config = dict(
    n_layer=15,
    d_model=256,
    n_experts=128,
    experts_per_token=8,
    d_expert=32,
    d_shared_expert=64,
    activation='tanh_gelu',
    moe_layers=[1, 2, 3, 4, 5, 6, 7, 8, 9, 10, 11, 12, 13, 14],
    router_score='softmax',
    normalize_top_k=False,
    routed_scale=5.31,
    balance_loss=0.000306,
    balance_bias=True,
    n_groups=4,
    groups_per_token=1,
    init_std_router=0.00873,
    lr_router=0.000977,
    n_head=2,
    n_kv_head=2,
    head_dim=128,
    vocab_size=32768,
    norm='layernorm',
    norm_place='pre',
    norm_eps=1e-06,
    positions='learned',
    qk_norm=True,
    attn_scale=0.0884,
    tie_embeddings=True,
    parallel_block=False,
    extras=['capped logits'],
    init='uniform',
    init_std_qkv=0.0315,
    init_std_o=0.0391,
    init_std_up=0.045,
    init_std_down=0.045,
    optimizer='adam_hyperball',
    lr=0.00419,
    lr_mult_qkv=0.5,
    beta1=0.9,
    lr_head=0.00753,
    warmup_steps=225,
    schedule='wsd',
    decay_fraction=1.0,
    decay_shape='linear',
    final_lr_fraction=0.0,
    batch_tokens=32768,
    seq_len=1024,
    doc_mask=True,
    train_tokens=277300000,
    steps=8463,
    dataset='wikipedia_en',
)
Below are experts of layer 4 (counted from 0) of a mixture-of-experts language model. Rows are named router (the router's row for the expert), up (a neuron's input weights, with its number), down (a neuron's output weights, with its number) and show model dimensions 0-255. Each number is 128 + 24 x the weight over its row's rms, rounded and kept within 0 to 255. Numbers have three digits each.
After each expert's rows: "comes after" lists some tokens at least twice as common just before its tokens as in all text. This comes from a sample of Wikipedia text that the model never trained on. Tokens count by the router's weight.

# expert 23
router:134129161162163132108153108168135116134143114153143115116114099125135119157107147153163107084142125133132130105131098090153111110117089107136141126091110148162099124122105119207119115125100128080097146098121141137160134091103104128138152095095107116129095131154097154120155123157141153134096148148143132173111121170099094119090126090141135195155151136081145146160128092109114135134123166115118128116139132155141152145182129094113125167151145068156159138126148133165153129164129124119135140101124101121104123112166119132122120112147120171128113172136121153149108052133115152123116151099168136111107083129137158118122155114128128120147130177126115113119125082110152122120121151131155119132126170110182080175087163106133108113152120161113097091132143111113130148147125099
up0:088116113163121133138148109135165115132137162128106143127155103127111086063081106118133100106119063129129107085156134124110145127130131096139136134100108174159126153123123146132121146155144118080139095124149144107120107131115165150138119111130123089150149133106167139121123101139135167135130131145100141134141135135114117115133157120138136159159132111104144121119091135136077159130114154118135139108067199151190114129173121109136141163137147122156093136147100148116137147153168121092160120118118151122156073112101125130123190122131131139133114132156126125132177120121165085122091140129133135132137086157124125161101110141106155162095103163097082156133095131148141121106098149154142096142128144037117087107133172120108116152121176125142107131117140146124105118170127146
down0:171160164103134134157166134125103125153117118109144139162126107157139131077124153133096104131139081105101122148142123152165096122179133124132166125121130126140143129057133141133101118132144120159119129065095143149089159121146169113160151110129125117125122127098115147100086161118129114111163096141082140144147179109096099143167155139141122128074107133094134147136117129130130150132136113116099102120124158101128114125138151156136110091130133076167156118066093133155110137133096102136153107097150126117204090141088096130156118092141154123145149113138134118098140136148127107125153116139128139122133089128153133130115094126144109137117139165075091133139145124127117136136132134081128133138145104156087168134111136126085130129100136114142129083125072158123169157134192143
comes after: "\n", "\n\n", "0", "3", "4", "5"

# expert 10
router:144114145096105147105150116093084152122085100086134176127097138122141127110181162147106119167098167125106155127120145122137116145149117125065132171109124123127140147110111188068121104136098094137135091146140126164118133157143147145092139121149141091152159101148127087167128170111094152127156121092104155139094109110117126115123106168089155131124123100127132130112120092144124122137109108110144115135159117120099094118099097142134102129116140184145133145104139131091143148127087131149112102142125144161118131095096167136161090110128143115155129102177112129121108187162120108130103117138117156129106145127132105147081112096163112183140109142139163128130163147117131137138119116118079137123120091125146168135159144106076097145170141122180133157140091146098128139148124114
up0:124159122118114124130142119157121146129128122147111099146137099155090103112128154153105141149138121182142099120181157132111152128079120118136177124150109159175135136085107112091114142095125174149162100122118161100095111121107118183118108128113162113138105106082163106114118088138072160134112145147150124162125139176124143106108164153128119142160151157129118166106112128110127122119119140119103126094112138128119088108153165133148097143179115142153143119107160117114142111143123133169129128116089145136137123111092145136075102104139109128112127069124096118104122154177162153141121097144106150126115139099151156119137128134114103133112137153116141142141153163100169112139139080127085130150085140138162100172104181073117138159117140055122123139095124131119150096121155122
down0:135134100105132129127145143125084128159145112135049121126150169092121122168090114116119137102110166158119138135127105155110151117127140141137138184107125149096115122109113160118149161159136100113128080119147126137132128088161133135139098148149114088125165157157133110146123150106132156103143145157128127088132128166158128098100098124136113106126081128176129115113100146111133119120074118100130113146120107096191138182173143139090127109153093154161169130085154108144149148128118135111110135130127112099115123119130140116154147089092141170141131153090120147127132185114141119080146148121123097125121174123111116099115141118104139137111103107110101138135102112145128139165109093170102084109144151159096148127168088151096118144100114144107090186100179152132113107122120143
comes after: "1", " | ", "| ", "2", " ", "–"

# expert 8
router:131127169122131091103160139097094134110133098146109126106128151147178115119122102150091106131087123095087133131077109164151112132115122166130154124181167179179145123115115136096159116147088100098118163148103115150123139138122125112126134129087144134147156102159146149137115132130145118119139175106098141119137132090109100119136114159096144153143098109124138134137113114136120110137126104118092119103123095118118125137110136134109129126151118106138142175094088177137148110081097160159098145166174089135076131080166155141123090128159135152160164117147153131109113107142078181153172125153102149100122094138135114170135144178171127119164126079142138103147145093133140129145095119107136137132126126124113156136088126139118136139137133123139175147091124133130159154104076144
up0:110117173147110088098107156157154117134108148134096106117138131154154094128149169084123142137138169137118124098107118089158155173121165128161100116143094158125181142153160151151117098106112133153097145131136130135094131138128149163124120129080142162134132099122112091102140168112132085057123112095152140125169107101135116165095125126109142144139110116153091099108130098138101135158157126145117121144112083128173122100121106135096134080126144128094143160090096101135160145098108131061123150101120151126165167134094140124147132179161134150146113115130106112112157155136113168143143080094143136189097148102138107070121111135127102127137116138088105100179096132134135129167107106158119114099116123157152149127097141132125132143127122120152151137123130113126147147120121147
down0:135124117085145133112147102080115129154127122119108134157123158136142135120074109122151126173112092131105136135123147148134106113125125082178118083117103133125156102096096155156099126126106145116145138095099112158131099106152125090095143193140104142109073089137117137125178108124097131135141111130097081142163156142070129124146139130103160113144110113143133131124092148117157108117127113124115087131117137090099133144118105139146143141130094077140147077160164122131162098179122115142157100125146137115122103149100130094145122071114179072138137148127121108149092143124130115136119142145140075105154122153099164148147159115150129108163091125123133111137113125096145117140180128147124122094166169060156125144122140161135121147128117099116173141134136115122091102138142160
comes after: "2", "1", " | ", "–", "| ", " "

# expert 24
router:112117122148095163169168070142151111146117163104106096118112173165125125183129114150123108114125059127144115099161084127095084160125104107133122117102114124162134160132114130097082148133139125159120130120146157146105101154126165150111134113144117131131090145096134123104083102131137127164086140130137143159101124115089118153178132125120108085162116138130117138142123132141131113139116169123076116111103152074124136145119114149158117148116126077135078167112124138145112176125112099170113097138125130114121130101118162160183099132132117138146154138168112114148120117136171125118154135114137132113100091127146091139105117158076140142120091113172141156144120123124135128125126128082151119162108154149122094126173150128163115147105157092161137125165128143129136137109184089
up0:083155167153154131122107140138142150081098147159115138106117107123103113139146108124137112144118149132187125140120112153122108097177091128147130141140039108169144113154110098194122142115157128113153098158148123139130110105138121130118120185120154152125114187143107141111124117115139107125136123122130121139089124124121134109152095091127125115143092129110110148132134179125165079092117168139097177134147104166118156153131117119091117132098149093148100080131107123097092154146103123147124139133144176179137126127146137126159140127148109163109110106143104107114135104130140164121108122132156146123165148137125106158098114145159165150167137069081125160103105134125112096127159108143158082127111128129125125123115120103150112164096072113124129098122156121152098130091109107
down0:121184119162149164123130119139162172126083120130148126104135089122072135135138155129196131142146144163137111120100121147084138119153111127123093129146118112117092125159175157176110084142118139094129158099115101133132150094119093153104113149136092133104156146123151133141130153147146111099102129068100151167092123077136148096133131114127124082134148138089118147150093156132120090122156151143142106114138166115130130132160139136106106075089115139146124154121123134152122181122140170140141146147114127126094130114086136116127157139136168102092135143165124101155130171128161105139137128104171110131151110110103137119169107098114102114153102119173129123146096087141180137130124136126125121136080172134109145080126145145098127121155156107119188082119132111136144116145116129
comes after: " | ", "1", "2", "0", "; ", "| "

# expert 41
router:147092172139176140095121155131106122144114108132119139122155098101126134138126155109113140150106089110134129142102117182136089109133078107108154138130135117167125109124128136101097118133111093104121089117158115131142141123172147161171112090119108121120098155161148092167169133100105114081118177153130134163144088104125108122160126151097136143151118126106106108117094157118174075153152163116123131112130129096096113122134106147121165151091105139150124128173131100155106112115086156116088107154133166119109124112115146147123087182152142142110079155138154163149099105152140127069148134116160119147131105147137113118142117160139134095133094094129127169143146134083112112154148146080096098156132118159147146134091106126090095119125100154107121162105111117118168121111149155
up0:086174119158163136117117110139140121160121132138091126130137095137093119169090165111146130134112139144152138140113145152132138144145075136146104171098092125133134114147136118182114106083119139099127079094118094125111161106135137130128130109131078139134092106131138099132105114056133136153125161168106141152109116170133114108144106102141100169119107152118100145118115124138149127157122143136119174138133077117137112146155106097122163149135153135156101120161106103154125128124132103147145129126087189104116106133125149125134118150122129171117103111120122129121096115139131082144155156087117126150129125142102121137168165122120158082150081145123104173116095107098147096158125134126131078132119145144146071131141155085100087131082086178138116115067128130161146096134146117
down0:141101141160117123127128069151132155151143130139135155099124128153130131154121103168118127095119137120128153152140165090098159152152118064127165114093148112126135181141139156129147111125154107131159131083124140075132125124147162135092128143111079118143135158109109161096120110157133176128100127093108158151143124124154161130080118159122116084134136132176121151116141115111119146129095118148107076135122081138135115146133152121150137159085141199103131146131100102109143094139166129138121114101131156107126114160120099095077129090092133150127109125117114155106074131127116152161081111164117134122130114118112111170104103080112125143145129157096098134159158145156149126092114114101157147153093126133090123138100121102072088138150084095107145131116169121137129139132146129
comes after: "\n\n", "\n", "====", "  - †", ", \"", "| Preceded by"

# expert 18
router:144139182099161137111135158147096154097142129140129171110115111104112123129141140131126119137122137186120127102123113124123120135170085144111103184181103150125158139125124168084105122138084127146104129112103098122095167131123128134144150160167124116112133108118150082134105121161086090148131147127096125122101145119111151144143139157108153107154138135109142161128152074127100074151126139119112177096109143143090132140134152147138156118112159113101120132110074158110138167129125186155143129128137092157147123140115189126101099145139124132122091077167139136112175136119132154119167129148076091125121120140140082116074109102152103115151109083102137142126157114107112112113147128104111131116126096108115176136163151132127147147145131099142137132093124160119183117129115082
up0:118122132129111153139167150133144144103122110107143174151150146115130138100144179120093134142129112081133132141124086112123110105131144121107150121116122128169133107167128158118169144133138134145194130135129113116118137105151111140183130142163111092112153123102161146182099091150122101147171076110112122108123153159163098090150161139137150111129132124126107142100135173129078130134143107094118110112125113134131109082127124126136140089094107122101139130116105161134089160170102097121129150106123149132170131138096111119128156089125089096104082142161097153160134171079113145139163140139120095154104163105117148118090118145133085111140138138101132147124120159107116173132134129122103131124225147118146124095160125136111081136094155141100102123172116101131110123139099113
down0:134144149136173123141131104156084106123133083124111148097171125107145130046137121138105107098140129122132153119116107119129162149124114133149133104096170106141087104140132117117110136101107142079136181117109144122132129100152133108118135119120202129138119144143131110136121115101079110128084147136134150145141143153090123118114125133150077089144121150137134112125148136104084104196116143126134151118135136148134123130118191083120181092138077105140126154145116156148133101107156157115155137107102114134152107102135094140143128108068138097138147128145109123161123119162128159150112158115078136134154110122119121108165090107100114087159161119127145132097146131084135110105153100095168166153110110119100137117123117176130137126152182124143112141136083081118123156109149106
comes after: "| ", " | ", "1", "–", "2", " "

# expert 29
router:127103123144089194139163124153134155164120159125159153130102118153169127128125119125081171141152109133152101120153095117115182103147119110101156155161127148146160150145064136083124149150159177126165135151134181150115128100121114128135142151160102144108174145132113134090153101158089142179128144118116120131115144126115135105137160156121124081133131127100119146098147139128129083093145115115142148097115126115104140128084127095122090132142096109139132124149115162116131152127091097132116123117153113128098095149117156147125066116108115153102125137163119124159125151066142131128152115154086104109094170099108085190125115139123102136135114121157135138115142125139128100132121138065099128116081111111102136122133159115149164138115151087124128164125162156129163130117117095
up0:161148159125138115099173120167109139111110090153140127152118101087094158168137100119119172088136141115138105106111123109131116150120119139203145139139113136168117119132100112129172130149134116156096107129147143103127159187129091126140137135101100126134107097119151078118178098151122107135169135155119144158136103132145134145112098125110128143133140151127088094136159095126139144144097117128116151149136124153158160141107153131107127167153123125145167128099058117131108103116093087121150097157129106131114154066155147132078106144113082161125131077134141114163094136119095124117112150136121150158105087135130124118163130087162129077142158124110147124168155095133154125119064143119139145113146077118126135158122107133116112132159132154154149145101126114100171151136102126
down0:102083086148123112129164140134136145168158139111098073120109122137139120128133106153144166152163145160125124145141164124144134128169123172085156130124122128075149165127099129139119098124112116127100107084071175101135159095135105113160140101130089101126142134127116121151139099138114114116089120131159117104126131097182139133132144147162130144089112138138104157142142089128118140151135144128182146114128174120128089068113131158149123153120122141160148154136142104062128155156105161101099131088152141145134154151116105138105149171122109129142087145086129133111150128121162108119161067106133121139146135119156113087126105120110102116126143123148119127149134111127167164140132101128086131112097142153165113157140141148146134096067111149120130154094129158135088085153163157
comes after: " | ", "1", "–", "; ", "0", "2"

# expert 3
router:150116162123110130101160175151086159122123095135149129122094082094111136159127167120131106081152146143108119091109110133124093113122122078154168171122106134136083162120133110102179137124124174109118129154140093097166142107135158133159137166148100123144095086132094105109137126183116146133155182144167124127111110170164099131084092106150121131171174142103121133164137081117138116154099094120115136069126127152135131152142146123120132148149105096165104144108129141159135127097084089180149167111148088119141129110149118142113107105117116174130142093161130136152090123122112173138091130130109106112107090137154106111093133136115133106139132115147159147131163123101148100131140139117137124121167121106121100145126123123121134133152177121138084165141122099127119143134131131
up0:135148185117117134118150161179133126124118087131110105158146145094107103169133106147094161136161159138095134120131123147124108142105137106117112113140093155121115132151135133161160107120098150146093081150124105149139115089100154083136122192124126117156126094080147078125119117148102111143116174100130058130115125108176093146123108073128153178147158132138109145136134133143161135126071108119131162107130083159113122157137136110110131115114135116170121173157125136143088103150095124136138109112142172108146164107107133099130105107147103140123134127115104145158105140089097161094102159173111133088125142124158141101175116135140127117145162128135144160128102145137150111149134130146128114164176111116139084145098111134120146114120095133105121146119184134124097114102097098
down0:151103131125134152087119151152165138159097097120175108170160149140106109106099138110163157114155166156148115106126132082122136139116122125142120102112116110138146130164122127155097111119125093093128104110138125116116136144069109156150136139152082139142068102119134175110168139137112148125089155163127176137103131140163132097124157139159135107103126104149144137134124155134130154166129123132102111144131106142157152158132125150118166165104108085153106119132127105122107126179105148123126165121131164111144090080093130130113129103149115129138076106088148123152114049136155150154130118104143146141146099141116167118155132142114135130091094149134173111104169112108131152128121118167161081146144093067126112147119125068103109152160104102137117121134097137112150101110101130
comes after: "2", "\n", "1", "| ", "4", "3"

# expert 105
router:135115134133123139134128098127094159130132117151130123150100096147073133128140157158126113133103099142151111114125148130148118131123134127120127158109103132108154107150084115189117117152107082116146122166144132136105123113114139144127112119112119166152132121135130146104112141128162145107101126121186133145154139183140135177129106103114162085134150127188110119137143136117094137114111132131113151141161127139081160174156086093159122168076127089162104200139155105138119126139122127161126106146167134152095091143062123108123116105125113172152132112150114121137132128140121135117136122086141136105145132117148084133161091114121155144108096139113118154099136164064086161114173105153166112165154141098166139096125151101083156128084146097150130126106112135145096121150163153
up0:130093104151095149117139128102135137112103160155131109144125179185169110134121119122120136125133117139091111122149160174145116110124114133109115083165138138130116145093126086079117136149128147141163112073098187143131129140140114116108145165142089136125137141137147107135163113161130153090123180112126122133149142091100130129145099150114107118103111113130085151124127173165157098076140134110157115096100157146094166136137108094141137085127131139148134110096130122106155160154105107134098133108153110128121095115148101148155114135149135110106113133118093132090123110130131094123148125103157100091117162102080141094115134120113151097119181162149105155099117094173085146190109128120108138122124098113122167147178099132156145132087112146101111169143145131154121077145149119
down0:118147103114096095132161167159130149128163103144131130084133100111140137181152154160154118164133093166145123120102174115157137089149162121101173138140102177127138126152135153080167153093079139107132151058116194135107120146100185137124144150129109116120155148167140129127095122144127105099138113142113094133123106081103127151126098149079118161164119150141103155113161124135082112117074151136131136125111151139160150098113122144142123110117159162133105134129115143085099150130086124118116096132158175145114120166161101121143156107121128153087104132165110110152119120076136129124120138152134114120113138112119125163102144172133101114138116107105130154158154118126153148137121100110123078131138121100147149145168113140134117077113120143143131121110144109097115122162146106
comes after: "\n", "-", "|", "- ", ":", ")"

# expert 108
router:124131121088111122147115086143167144127101130153201156116117122189139132101080138104143142135134112127154124132161148084128168114093141133164123127134105138161149178159122094136148137113156129116155174127094178115127114149095135115115128126112146166145200172084137152090145102154114163123113095138118139128108159162123117102134142184124091078116132130095145138119100166118077109154110130124170100110128164104154122103087119124139115113124109084115103142119157152138094110158149104140145104132115102143135139113087119127105163105127135128136090130098122107123129179132125164124137138139150149126157107118106143123125127109143138150088148155096112136139121144163101159103155123153101133127138107117112112137103146122106143159119179107091158096095131107153170158095144160
up0:108137146120090101131130113164139084163130142184143134132113126135133140129109089066105111156150112167122105121137156149137165098129153157162161079149129129157088135116132129103156124135146167102141142166130163091126149090091110106100102086166139130133178123098136109103115100146135110096145110113156148122144118123118167091111120141119127103149146137121150142107143153142125130125104158121070131148109153113104194111111130082130121078149089116140120110121096139141142102151166115107168139131126137129137088123110096114119170105157115142092131120117094115117108105127145156177102127118153107130096163157111124092106127154152103091152130159137101144130142109150133113127095114125104159110085087148149182113158138119138141131096133148119153160097179155125116121084139179
down0:143070118143103153143188133136133137136131065136139140165094125125160137138129120138124107107126143164142136137134132106140118129109135098142149164114137159151068126147161109139227121105142135113118144119151119136153135132158149077106129130145147137137103138083079117132167135122116136125145086161096114180175125147167123095129131099129131146090144127106102107138115126142118126129165137166116127126141160133142110112161118140104114110145093111122125139130143167152115159105166120110122145130113111109081131146163159120135109106128119139125116114093083131143110078139108139133118136121122135110177114113137163158070123146094148138112124180128155116131097107160127120095164131148118115112138149138097055144085109153123107135150103148173128147161149071106149152117106170
comes after: " |", ")", " |  |", " |  |  |", "% |", " ="

# expert 4
router:117155148147140088086133157106108151122130141155119175101120104142097100126129125152074122137135165094150136136083172132145090097094124096150099153122134115096120141121155134117161095147066096150139130171151115164112150127123145154094156127104122126139117154154161123149123138132105110108188107099103129073141148086112118101105132127117146083136120101126138128165110111113130125166140080114147125105152135112116166125159125175105137126149116135146140104120137143104113126103107140163132106116150095130129109110166146160184125116131146130177151079108144113120125155133103154128158121132125181159134114142137137154093098108094158127165155095156173106139161167127115134116122129131087093110131091143096111157136128150093095139168146104146120185097101105113140143115114161
up0:115116135126152153148113170155108104173136136093132125096160121122145147122158120103114150151131124131158122099151150071141125140123171103105105077099094135106100130120131124146134082111152103131110128150134135135081109127107177134142118133123119132124162130117107114145117102146095111119126113131115131137114145121095160135126154122182136164125137125138123102118113150134149129124086155122136129183157154047053119101124152126163094102122115126144104068142155076140157125132116143120126123137126136111102156145109127081147160155111113130157174157168103118156173162122117111158123138093164128129160175105138172107137114106133106161101154133159113130129088123132157167152082088158116153161113140103155127142133135120134110196139176111101125106147130129109132157154120116
down0:144103178087099157143090145135102155112138153131160149109129136127143151128094128140101132152164126136117160148087134103147114108165132081094112152118116145133120083105167111165111170141143156123106167115148150125156121118145112180149113127137128138093107098114113155115168093125146111115149134150158103153154157194134147067126128118129080127140138132127131121099128143142144143136159056129126135151147121131121117151089138115100151151177118102133129144140129084146117136166122151110150110139118115124138123095164132170123133098159116174098113074101136136153134151163150134125113135140088113151098081112151142106129156156169100145138140153091102169142096138108109151155101159100094083147094119150157144108143153173155099111143160134099129162110145135146108133145113120
comes after: "2", "1", " ", " in ", ",", ", "

# expert 21
router:129158105146154124092163125130125137134125118177108141124121112139079107140196137123128133092165163091162127106146144151121096078095135088094104153112092116125131121140156127108116101165129145155136073148089170154096098127092096130092134146121121131163121152157113136124151117122115146155156105106131094145125089161140161130125156142107141110131137109124133110120151096114101118138153097118122174082175089152132118154147141115134150116145095080158149148137130105172120129104104063134115129123134117137164131099172127105102103119115133098131115106133123126186119125152182131137106125137117159168123134143088135132145127107112103127153096138155146132144179127123154150129161145140112126136131126076133122157177164091112085111156137090108149126108144116124082103165149157
up0:128157121118116096103164141139121126132128093207168156106177112121085147179131112091126117141144126100130151149145138111143161131095132109108104148147130118133085138172179099132125118157159141123115124148100111124156111130091134177153127148100101141148149141112138104143173126107120126177128115125121110112117114160134164169157132139104114137112115111128094073126147112135124131109179074158124174105117078184118147100122148129132100139163147086105086172130137089166160164140133128118129122169136163103139117105183107124098105106150108148109116144119117091176139119133102144127155138112116123163130176124098169087154157145114157140118110128121118158124118159131122095137106120185134102140150152131122157131096136122120138098107100137120139108093122120147127098146140142
down0:126107121115121113107129115136139102112152141098094052125097110055103116101152132116094117139123078117155145109129125116102086105094124144121140133121094121129171132148087167140164141141126134093130154136144140162143118162112141141138164115116135141140148102122132127138120157134146129099178181160154113121116150102084129147141133139129141115136113121127148116104132148126164125142103139130110115152104110089120167061118137124140108164120099175126138129130100105137141168097120157094154134129130132163151098132089149091145103150140131095123111142126153147126119125119115073136144133167129117145153140130157130149122162089107078128130126135153160079065147106122138098101096144085112120152137159130126092157128122135158161152108211140120137178112136113141083168131088137
comes after: "1", "2", ", ", "| ", " | ", " ("

# expert 125
router:124130175140116127125133098159118171115112127156154092105140144140092130099100075160126118094122087141094151117142137102131122175093092151164091109166128124167127081181153123138150093119134119147094147105089098094092136122088104123090113112126156166161153092139121148097096151161164141116093108145132115153147152120122122158073132122150156156132158125117140157103126094112139119131132177149134119166141098093155128104076139154150095148119119095091121152098141160166089104098164162156124116135143093112098148123148117133088146152120133138127095117128120133105106134153109156102145140142088142144124111121127129108176146102127141142113103183126137170167131167138085156124132122152128100131090148134136145151115131096124131138151164119116150137106127104126163137105115094
up0:138088096141128105094122106081142130158118123126156094150110129105110098113126133104115107163125192154154128136187209136123132085124135067101121084070117147098109132168128115160105134101102148078129148107118108178127108133132133091083097123120121149148122129133113134137122152124140146111164122105099110129131150128129112138137110142075119130107116132155092118132111111142134157152167121093128117123121150125151113128116132104118110126152107103134128093129156086118137132125175126108115160149141109114159111133125112127112117164120167101120169132102105144087141141148161141140182106128177142119087149158126133173129122097095155133127174142145100099119154156162102140109119144132079080131101099139151074133149133161113106132123146100122138164111131112104130134091132180
down0:135143152090145111145133147164116157171101108174143106094099131175142137127113115122100146060113146125134143142135123129126142134130111123169141144136111138136095093161158086111069136129108124148139123137142116073145158133089112149145148164135182134123106105130147124141086127056134093114079107110173169116117130151124121139148125100137131143103131109113159145135174152125134152128177160130143112150163110159125130117115127129133101085102121124095109117163136095173033112094167135148117142122141132147127157138102119129105137114125113153122147144142120124111141129099091132127121140138133148129119176129137128147094162166120095138126151093103116166155163159150088112127094129145171119123118103161120071111104122152149125142139133145143101127139138086151150116076134150
comes after: " |", ")", " |  |", "% |", " |  |  |", "==="

# expert 47
router:170113153092096178125127143116103114158115104125158144131147126070154134123123144106104182133114162142147147121115117152128114110152088121138154106107159112141107117113104137114103106151125089134096075162177145122132084100143102145132127111083131103111141163165149134161144146147111136137157141119141126135138126114144117122131140149111111111145115124135117123109097186118125099118127126147143124145133133082065089132113159133143127133105113155138119137115163110136152097085069152104072122144119172138161123142068103138131128104130139163154132124119137107141112120177127089128143102126112066164117129140086151169109125107193133157101110121100143156137162095135138116134164140123141106130115067124172151152162143102076125155144125140123114173112150164114099126114116127
up0:133116145102132124125100131142093124133122146136172090134079121094111152146137147161138117132102156129146144113135103126131168122119079106162109118150162097110107128077109155147134166182123142114171082118151134139115136157112140158180137126119090115143094166112073089101149129108119113157106120107102172123120140154122127101116132080143128098131170136128128138094128122150136144127123138111111125140118121156160109137116128093155155120106114111069138154112143157147105147070153119100134125139173101095150139111148142138158081138167127162116135173137144076115112118126108124113099120126094152157114158097085071151135132156143133140110115124129106130121107133124163119108139145126121131122132106081095117143099126168118130110139151075111123115143105089096151109216147089
down0:130161124123118109148165145118166151072141114092139116107141108118166158157099117072131096094164139134118168171121125126111128145102149120169140129073137125114147130177141137091087105147166101127137139117126167103145109115090112158142160166175164188109127136101117122161131172163127120137081121145157124159133145115124131096146125140134139139127114145152120154143130126114106140124110118120091112103115159111096112130103096131117143096143100168156105113090153117161157129135157123171125182138123128135126125180126138131122142100122134106131173113115102136081151124106108142099178086108148122153102128147076123139127136121159142124163167175135132131093068120118113152120090123158139150128083135092128133131161103132145145127157127103120154155077122143120167132153106141
comes after: "\n\n", "\n", ", \"", " | \"", "\" (", ": \""

# expert 53
router:165093147118141104108098145092110138154098119127126140165141182145115114127144128124075119142072130130090128128087137137157068149107094117091138098142143120146124124080132153118106126148101087149133110119144124137120077154127151161156140113129114147178096125156115096107119151107133114063096144120060148159147110139135119165156107134155121140135131096103110143124117137175144135104100154136081124147132103117098148117154104171157170126099095102123128155113140119134140140105120142152110112153146128103085116160127116145129116132113139112148136126089115149168136095131091133126122133152119091118131097131155144108145106158127147139138103129138148143122113152067125136128145096121149136152116134139170143070125078151178077156139102122161158120135143161083122147186131144
up0:104141107151106125111132126129145105173146117142140099124100158134132130166139164129139134135146152154159112110164143127088160108118155181115120132116133098146159123124101074129141104153129130074153160088116105149125132154118067121112156116167118166117132114124115148116158115152125099108147139078129130115169133082121147147145107139112078108074164141173130099112152150136116134171138144155118154131145167169114141100107102123155155143168146155102155104132144084113153112160161129140163163101140121126127107143099094124145141111154117106126136149141134105113147156150094113129106153082152119107098124110154119132128150149174126117146190174146101130095097161128139137139128142175126134115121153115107095136119139129141094115099152119115110126140192157122153066098144082
down0:120125124126121100136150138123148139126128092104138096129148105111154108174135128114156079175102135090124134141129091066123177145121137154147085134149121131122178153122102103146155086106126119095132074070133144125095107096112142106121154161107114134144126112123066130111105152095143152139151147155133122132109175119110141171112087138091143101170132155158114133119136146140147125100122136134130129114127103112155107139135164115137121146144076079150132171147155132156106139134142123161163165120133147111126082138128176101157143107108134138137120090114126108139104135134132127117119151141143134106089155098148147193085121153095109117110123113105153147125093122109186156141170118067129114131142142115140151141150104080089141093161110146113131107158111139118100142166156100
comes after: "\n\n", "\n", "|", "-", "- M", "- B"

# expert 30
router:140129129115133099098131119124098176143105083125136162120081124121117123130169111132132117173089199134124165190082155124157113110146115101098105177105143162075132109116135067108107131098082145131109138148103114178135159100133139121110154112112092151082151133123130122174143126106108080107153104150100137131127117140099126096138122165099140126129137114089112153141125104140122152168157106123112169137143130153136098105137130141137138107080092126084156115151127118128126139124132151121127111130142101118122081099140131155107172141143158110138099130141135143127117148160104156120159118163135107194089090133113139129104131137127113130150128109114099127163176111119078146114149134109134117111168070153178171142112126152105139111130107118167141114123104129121154145125120104
up0:106132128113070106122117137113137147092104117151116084123141148159172110116130103130111107133100159153121134109125121094121167151095156121100144135151111147138146110131103139130119099136115104105099135163124102134122126126162148107115098148092173122105145130109159137114139130136083120110115116122144148137133165118131086138098140165121095151135134136187120105144138151113101114124126119120141129181159086165124125103160114140096140125137147143145141128146141105131100096140118124116115089113104123132166198121051143107103122159128132115136151085132104093146178174112161132118129151134131115179112161103168129118158098101161146167146104140078149138142084180153161144166124144148089164118175120123149115099124117144062158146102171142098116128140114145107126099125130170
down0:133152095103171125136122143127098119113146154135119161136127150125102100157148107116152141174150138105111147149122162123122124080153130080094129122085124132065126165077172145126165157158108099123105145108125161148097105118113129091132105139126130109101151088155107134121204147122115137081139103121087112137116167139087100132138125138119129123164142158156126133139088105112158084135120107117086107159100127102100135154109141144141146093161087122136165124157141144112133086171164148133162109122128139142146112151138144109139116105135146076142080126091098107094083120146133106168121124164157124125144098135102139117132122119147091104153076110146120114137162108159126130112127122153133123137148153095126144128147143173134064144128109139131207111126113125118113126116140119
comes after: " ", " in ", ", ", " (", "1", "–"

# expert 20
router:134073101117095184145136126106142154122122154092135163138105151141152113141154125149100121139139142117128123155171122151137115131141135118103147119107155143100124145129105164106091133122173136112150137149168159119155097141135119168103145096160146105141138098151081100128125133138141168133115134107120101078083113124103112095130114106103145104118124114134126168103066073114119152084120139120132111095100124111112108112115136102171078146120138179142139128148149156092171153138139142125136125122105136155147134161118103124119093116116122124138182143144086095131138195118143117131153106102108097075113156120121104123160147130122153173125147173155104152144108104144188110123112116089081100142088109153109147102144128148140145120112105122162119185107174123116151106115141126
up0:075117149197148123141163140139169086114159140190099120106136117117118114149098073123114117135165135136156073090134107128096138112116117138139136165125111117147117143154149106137106154117144132121144158116151111147108155087122140130186094139155126110127164123122112115144140108123102109137136146111109141140125176124106155167146131121130118128102157123139135149116160098105158083145191134099105109124109146126110137103114130162158080113164141117130168152137110124111113150157142144096085149099126116182157126136122152106129126165133099151116089111092118124115131108099146166151129123163167105151161160153161071146156148123104145125134132104162117127137101155112128078104144147154082126135123141142096105124118118157136136151106145153101087117134084145151152089153165099
down0:144094183107104107181152137169132115111121116149103162123132148107210129126104149113122095134121095138096140131135136071147133142158132097151107126128091136131097131106140131104133155132181115098114113129134115141131116108130143147142150143098120178108088130148130141165128143158161138149165106125118098101153123121126106105136116117102101205158130091111134098145147128114138074148179101123131142090130199169124140108111124111115122135136117116122106125125157135121140123147115159098166151160113131149098095119110127140111116096134146080145125112107140149147111119125122123103133126124120133096119140152133140118139078099152157098126150138144156136088152178135088131152143108122126101158133164145080171148156130180142086131159125148084123184151112133122118179143132102
comes after: "0", " | ", "1", "; ", "3", "4"